{"num_hidden_layers": 9, "moe_layers": [1, 2, 3, 4, 5, 6, 7, 8], "lr_router": 0.000832, "batch_tokens": 65536}
Below are experts of layer 3 (counted from 0) of a mixture-of-experts language model. Rows are named router (the router's row for the expert), gate (a neuron's input weights, with its number), up (a neuron's input weights, with its number) and show model dimensions 0-159. Each number is 500 + 25 x the weight over its row's rms, rounded and kept within 0 to 999. Numbers have three digits each.
Before each expert's rows: "mostly gets" lists some tokens that are sent to it at least half of the time. This comes from a sample of Wikipedia text that the model never trained on.

# expert 12
mostly gets: " s", " p", " f", " b", " l", " c"
router:474517487521444517540506529520418530481455484532544503448489526476496503499524496502509511489511489524507508518514505489463470530490474529513472524466474479487507464511514493487475503507507489526489501499473543546510516499507493511488490439470454528496442524524541517519478453518510502504489543482486489492490490554538525492506491561523509527505503476493463460530483512524504490488513469462491481545495491479529502514531481502509505515532485518509499519476505502529511440463465498
gate0:448525501501505482497519525511499532484482475535485507476497530510454529496517527491502505476464524516511458507498456459498505513498508495545484486502493524509551508437497525459516507492464527520487546476503511500511457534512460508490486479535504505534506493520521540471485464493494473544477541525471532507470491513527519515499496470518532464524429508480540525481466521480506518483487531503540498507491451492527497524535497524451496496512508483469472505524469477515513526514472435
up0:530483499545502525533495497468536472535481492499547537501473472493511477506507503523469500580499462523513512548545516500502482492488481516525506485533462479489477507514538499487535483502453525455464461491476494493522466481485477454503527532536492515496482481527504480515477515481503522469533462510505524492548497509480519490495522506507505518522497487502504552508532537489521502494497495477451505486517522493480493480467459470553504517460445512506516526499516559467458472513483513
gate1:474526516492461492539507494491452475497498479516494496531528487456538477526515547531499492498490466524537490545500472498471516553490516525529512479535513489523479434436461480500451506461518531499542502502543493504488504493456496488474494488487485487499494517480537508517504489497461532511508495502482549552463457529463507487544527507469483500512516533455515482504465522495480500437494506493481514491486502487495460495529469508520522504517515525513503482491515466508496521491452539
up1:467486528495503540545540491464521454523497474482508510505538495466514475494516532518485471513479495533491531535452509477504487549479497497518478496513511463509460505485528484458481504453531511478544488508484494505478456474428516528458508500495507461449481485536522509514530503518464541522459516525478504515502501513508514497514481539512504443481533563522511513518520506508478485493506493490484493537496481503517510478515459518514524460526482526461487495461485500524495523533454515
gate2:476501547472474540520491501533462548526483478511483523494494465527451491487526469513466503547491530516506521512494507512522500521471487524532522491556483470493493494521518487486478471508527477483516463498500524529523502481498495489428516527521527483486499515503549542496476481513536484465530485562522488518500525516463514523488449519540537516526494499478528502540460503528506562486499519472503486542499491525487535486502476507505512503559510516498490491503509452485517466467482476
up2:485495537477543540475518498505521492486542527532498524518521521551534470499489504487500466455488474542510525479492517519484545482478484503435517467529512504502460485506480498503548480488512481465529529516526482480503487520472516489513459493444446523487504467525489489491539534506488492466461489469498509527549501437496499451487495484506513503518500456507530564468498471487516464500491489508481481478525511508539476475521507490547501489455547515519493502500497522529492490501501494
gate3:520458521525505495503502497515497541502489473442475487495497530478551523542525478539530479517501490504499457509472478516489488507470477482562517542512487438502510462528502441496482496506500499504501475488420458510512491489511499529489482501513532492474504514480504534500525548475481503505530541515473524470503495532544444531505447538514515477485493515528470499520509466474516508516494461456506514525487457496502541492482517463487480518490476539495523488529506475486497512518476503
up3:545489506501518529539554500520494493509486503468498480492474481489480454474510480502492476478501511510531455522494518476518518497509482530496496462474504510470497486511508488477540446543496489497510489497439456476477498519488497548443501498439516499498470538517505513520522508535545495483477476465509490523469513536514452516478529520531479505446500515482490488498507491537503534460529513554543511477523501449538507503527503498515461488529513490503533510455476488465482482512518460
gate4:482508519489504524493518502513502525424492470457469517510512479532492546529480514498487516476509512539484496506495487500533472539509485534508498540494517500522478495495505565516543519543516499516492504482485501521523481511450478527510547483537490520464476510479469510492505520504487504518517492498500468474471497475479465463503516513530516460472459516505490443490516532463534495477508504527493504498585463530478511482469473484518495458532512544516483522510507508457439498499540494
up4:477469499504546489439464477469525477471492512512479506499502476507457487520533460505530533493520475458524466507497501485533510487462532522519522494514524491489518494524499527501530545496451490485505465528472482472464487517450479507489525489474495486543501500486484513476497476482515546457549477433499500460537469470494460493535552517482508473513516471513474499526485492485507535486527471472492534523492498533547462507507468484507490502473510462518520538492540510507510513489516474
gate5:501479514486544500550510506510501536498432480455498527481508504499497509482488435529450465489516513439511519499481477496495484505481515510512494455517488468521492514523549493510508443431464545518498511468517478523500530542496533450533494495507457493508494529495487534517550454515466506510513507481508494518457513521508530511453508505503508486481499511511482536525523526500495492496544482498507515528513518530549520501481519515495517500545514448494481502492536498478494537473511497
up5:490505535507481504506511542497479509532569525492505480494502465532484463512491494478483487517500502577511480474527463489509497507515492465500482512538515544499538498471517486518481507550514460485493480460465514485488483470515492541477464489528535530509448467492491497504461489495479509521503508535525465539477488503494510534479503476538486448550518494464509474476467472475535483541489545521473490499504475514503524527490543504487459479501463503513484483465468501471513517547486473

# expert 4
mostly gets: " is", " was", " are", " were", " also", " who"
router:476512475543537495475567546489496467488531473460538463482486506525523501531501527522487514461529477531511541483540542473528469506499510495509497544495484484514484474503497485473501489489501521512510506486508523494481509517511496504519468484529526533514470522516497481505457491497465563451465489460522487467525474542503487536500503504495535487509518472493516512510469511523510479483521497482437467513518515492507486473551520511515523523532475557483503512540507503562514470472496541
gate0:523518514483538480521528513543454531472528459511498501515526484487493501488459490463480496492481541512484477464489499508496513488472494493485533517517476487526471497485515527505474496515507482522509519563483497479466516481479478524469494507556526494510494524462501469475502508504492519512505547498489496470485480471524500474494441458463483485491511502492484534493529507510551460443524498460487533491507530461467507527580513542489513520501530514459510518471505486472505465483443462
up0:504512530514482532550463504501488486475510496542515528485454493463519522484503469485509521524446469472512538497468508473499481487474509495495485460515501472460549500544500500501477509507488488485465551490532479514508500488542545508522496474541503462528491548499511467522526506538543523476496484506488497496512478504532470483525529493518518503476498502473492524504486518541530473568486490523503501530483510501519473512486522522596509506504531512473452499526483496503455498495530531
gate1:475483522515501469553464504431460502516498502487529506525505478514521530508487523487513488504503511517452483504499513521530451498541528551489531482499488490489530465468467508520493538505492557517513543512503523490478497502546527483477491439471546433510500465516478478490459521488516540533478518507465515493475528506487511489524532494481517509497480505562511486512524536456507542511495494524540510517528510485476469501502504474493489507468461480527555494504507472496516497487530488
up1:464476487496517497455468478508529441521556501445494542506491488492497514503504518527464485501527503545510485455494480525413464500483500525487514523493532492527510486478468503517527493507494491477519526507480531516507540518485472502512511549497483510543487484524511505492461518462515528457501480495511545479471526481536497476478486505490501507512490534510476469555516526468524505516538519467520512499499454484464469487478494505523448495508456500525541533502483531515495506461493475
gate2:483487501476502466470486506495516509457506435504498476519498461492493459487533439511524492480497515469477481504513458528515505525503507488481506529514502473527497477454527510506525485541563476518483497476536467509504519514466489479483440488524556534491547467453527497486512488520506481494507496442468486516510498520493462527484533483533519525509498508518490493495521492508476461498485536484518498470490517475514517518514495479519469522456444528452446478491476497507484500476548483
up2:495513472481490508534481507527441496500491488489539502460515509524510496529505530510506499478511483521463462512514484537529519453482471555492543504493524521536478480456475481468515480510478491524505519506522497534510523515506532472535560529527428471481487505462500495492530425466509526498500489497488512463525495530521452482485506486523518503464494495503499501522522534547474488487469489533482486486444501470452528507498510494519504536494561491502497496489502484475504528530500531
gate3:491503474509503545513500488488491528570481490519505508479520518461547486505471533519544495481532480510492507530544521494472489496526581525505484491508513501510492506521497489517446509509479501500526510539479527524512471551471524491511499512511490472492539501492459495514457478475521490471512483542502488479451483488462458518482452468513480495473522457483481473521477497542517498526506497512534487507484498450462495521516486495453508505478424536507501477509511502528524527518487461
up3:515497508536482534493519458514488468527516462478494480455491496484495497504527496489530505498456423536486493525543462456539459525546492481507495517466495498487468493513451505525557502510497523501510497524507470491487485466459479454450486525499498486525541476485475481509502519502496458527456529477515520504487523505512513527498472499492492553489503483473492509503519454518499501512459523510485541474512496469463506486499498516511503563496532521491486494481556503464525494495444497
gate4:484533467478493495452481519462489494494523514504483459453491491503492467517479522561500542494491529481534496476521493511515485494523446502474506528500471495494540429506475531470517496477499513525498481514481530480493407533538468477511455503529491492488465486505507501518516515464477468462500515491515477484530495545531535510497480461489561482538525510509475456519528466504507491486478488493460506522546513516499516521503516499518492486523501496482465493489487513499543477496496537
up4:514499470489530534484534500506494521491526515510487488484492480502467496530498529532503528544524492523523515517508512521507527480488486496516467509500504464500561507564505520497545487437500561465511486478494518476521458503485524495530474495528490515510448499496474481533521511481513509473476471486467490458528524514510518494509497484545494521561476498493525519517532555521530488524529517500493467510508481450457492520484495483582499523526553459489481530504527502485520496529509499
gate5:505423522501505519483482540511497496490479488497489490490471495532470493504522453502505460469536498475476444478481477535456532502500512504474492520496479506544518476524500491469491486470530466500527532455457555482466485502486519467507493507481539482511453501478513554529513494551459475522518512477455481501477522455516501512483488503510511543477517489526545486489470489515527513502505513481481469509528480452496503485485487500503549542456463547516504480489491505523474509477504475
up5:500521530509498465466529507491462486478526498475493501507536485497493526487540504538466499514495531489538486474494512491509503524479483465458522453479506550509508499519513456470484511521546444490462497504499481516487501531470482503489457487486457497453496529475451484495447501500498466512478500501470503490455482523519540513494496473491517561470451527512523475546519453495504482519515517440493532530490495535534515499494496473512508553525485530495526470468483509483488522538475500

# expert 7
mostly gets: " on", " of", " in", " from", " for", " at"
router:506537544547490472478553450510495495495474459498476480465521497478521530536502470513514526519510474500495563504478561470432481495498522510484513502472474474479498479463532467527520486470471505498471503497510512537490532522484496512527510475511488520476509478525518504515489491505466467473507501511430522515517478493464520496510490477547499542503519513451528536504491508504467507487533484494469448492494521504531522508521507529541484548514475498506492472546517493477533477487476514
gate0:489537510531506516473506469483476474502499495546496459469509487468503490492502476482502507487446501476474535479527569510459550520493523512506498492467537479507478505464513492493497492478477496526537479506475489546499510511517538513509482499530518488568498521475507560493485512503451496481499516499540479525497547483504516498505511496522519539471508445499510477510469556495511459488526541494469538513534518462514517490453552501513511495485503493494451483522508504493508546526501453
up0:504502498487480504521522498495480507499528515512513513513504500498538509496559506513527488477521496483505522491494485481469509529508490491488492497494506492459513470510537500490492487484535508506502500479498495520540547476463543484517523480510450458488505454510483543533532527536478481522482521499497490476519535487478478520451544538555507553471507496521482472486492495526521501469493476505476514506516561459525491551523511465508476489487462488430460525569513491460501505526561526
gate1:546487470495528496544505501479521531500528504493492465510528446524485507520484498486512536522516484521499497536482442516486487491494493458504486524463459517531514492519497525480532544504498484456495469490496489471475543535516472512504475491512484483535497518573522504536526483514460506464517508422485502541501500525480515466473466532520492471460542540513516544492524490477479502513517466509495490472490528505506494504445516465504458498494493464499524463532524486526480529512504494
up1:507465540504509528508477465513494536469497498459526466504502526492531506507543494492499525467508496492493491504480500528505473489478476507491506472509474483538525495472537521491484509512467484525515521521548534480527561463504508475506496479491507527516497561476524533518510458500512525476517548474496505533514483510459506504480481482517449547478568507448489525495480474474484501536485441463505515493518532496530519502487530500570492523518504504465536520482512491526542530484514473
gate2:481484526499510528542535512483506495471500505525489478459492488458457507505455491508528495482532503503475547529478494529462551511523501524495500468537471503481500512542476462536505467495516492532441482488504496536497518469508544502446495518497515528498510492479498512544499493524534500568520487521468493485528505482491489491543524492520498508469526464491538490482491566506476511503526504499546529478507472493537488534526506464496480538515490521446485542535516477509527530485509480
up2:457464506509431480491489507486478474504505472483499517513555512516523472496502488508525502530495574524508501521528499530541521483516499519459495506458522491493469495524523514495512530533494462469526484492548491526521525523476465532470451495510515496519470463556542501500494493508533478477512461484516521499504498504505505508502488524419485471501542499478511496550510462507496481510462506511509497527509506490507472467516528491456494495490534535577482504526493520496474483533511504
gate3:466420481495494448466520487474514493504475482534473531479499495477459503497532505506502476505578523499520570526498463455509507503497510461493493487527487482501467486515493500483520504487503489461516512480522476515520489518508473502501513496479475487498466529464504519505477505504529501553530497502518501484555515491496547452483493494526528520524471521505506535525505506557485533486513496501496455487450511510458498490525522478508479520487480506518496513535578501505464520541480497
up3:526491510494583525460482577541475536477488522523473478532537503517487473479497501478491482508515535528525508526519518491558497518508509469512500536467484499502506470479526498463486517491460502527513467456475479540487545477524486508456504488521513468496500501495495530491490468482493471513448545470453496498523485502443504521504527520538518528500472480464530523526496525525529528484535519547479488472513500496491460487467496476490493486508475491530469499517501490521482493480497496
gate4:483480501514485521548524485539487503508490480511494516511546529482516497442480501488502526463533479557512530478487525516534489474518492505487476495504460530541481460548476531485506486533460490448489491509539467519517551495507467459470493524499448508528501505524544541518491520523460494506455478530467516473474500501484520534509475531533493516456519494486501529472527473495502474476509495487447488539492525537533519528515498484518461524483508485507448503488486516496501500532524494
up4:462470526493467474472487492572498522473495492526472500479485471485526519472527534552492492468464480483538491491482538489520493480496478502513528509530495519525498510466458532473487479489497523463500438459524450490472471476513474472507566508509532530500467486465488502489502525503490515497511472524491490475501506484485503463450505531507519456480471507547489512505552489497485476474496504495490513509513526493507517531505473563466497502493482529505429504523460514494535499494479498
gate5:495429501530491544463500504538499517494486511485519532519492495510506529473521516524535510489532467501481482538450527538525499549491464468528494565489520507520525457490488458529488546521509520480489470560499465475498520496535524499455480513495482505517517479469526514488524492481547511509523500502489481478480490490510475457491505451497526486478482451464430500469502552493505493529514450482501501489499506534494507528513539499534481512540509495495521532521505506492498491500483495
up5:511508492477501513435497481482530503498534489506474521548497520541491523537482490511487509501539467498502515539497541499541516512514509474522485535480500516446489451514490504460457530512521490485454522518560527466523475478533502514485518516511518485517497564511527499497521476534516563504520514459446494512509480506480503521511497487514528518457518477486518472487477542520528515525506479465495461491499505519492522484524523499532431520481516527511485508498544549492517497473475502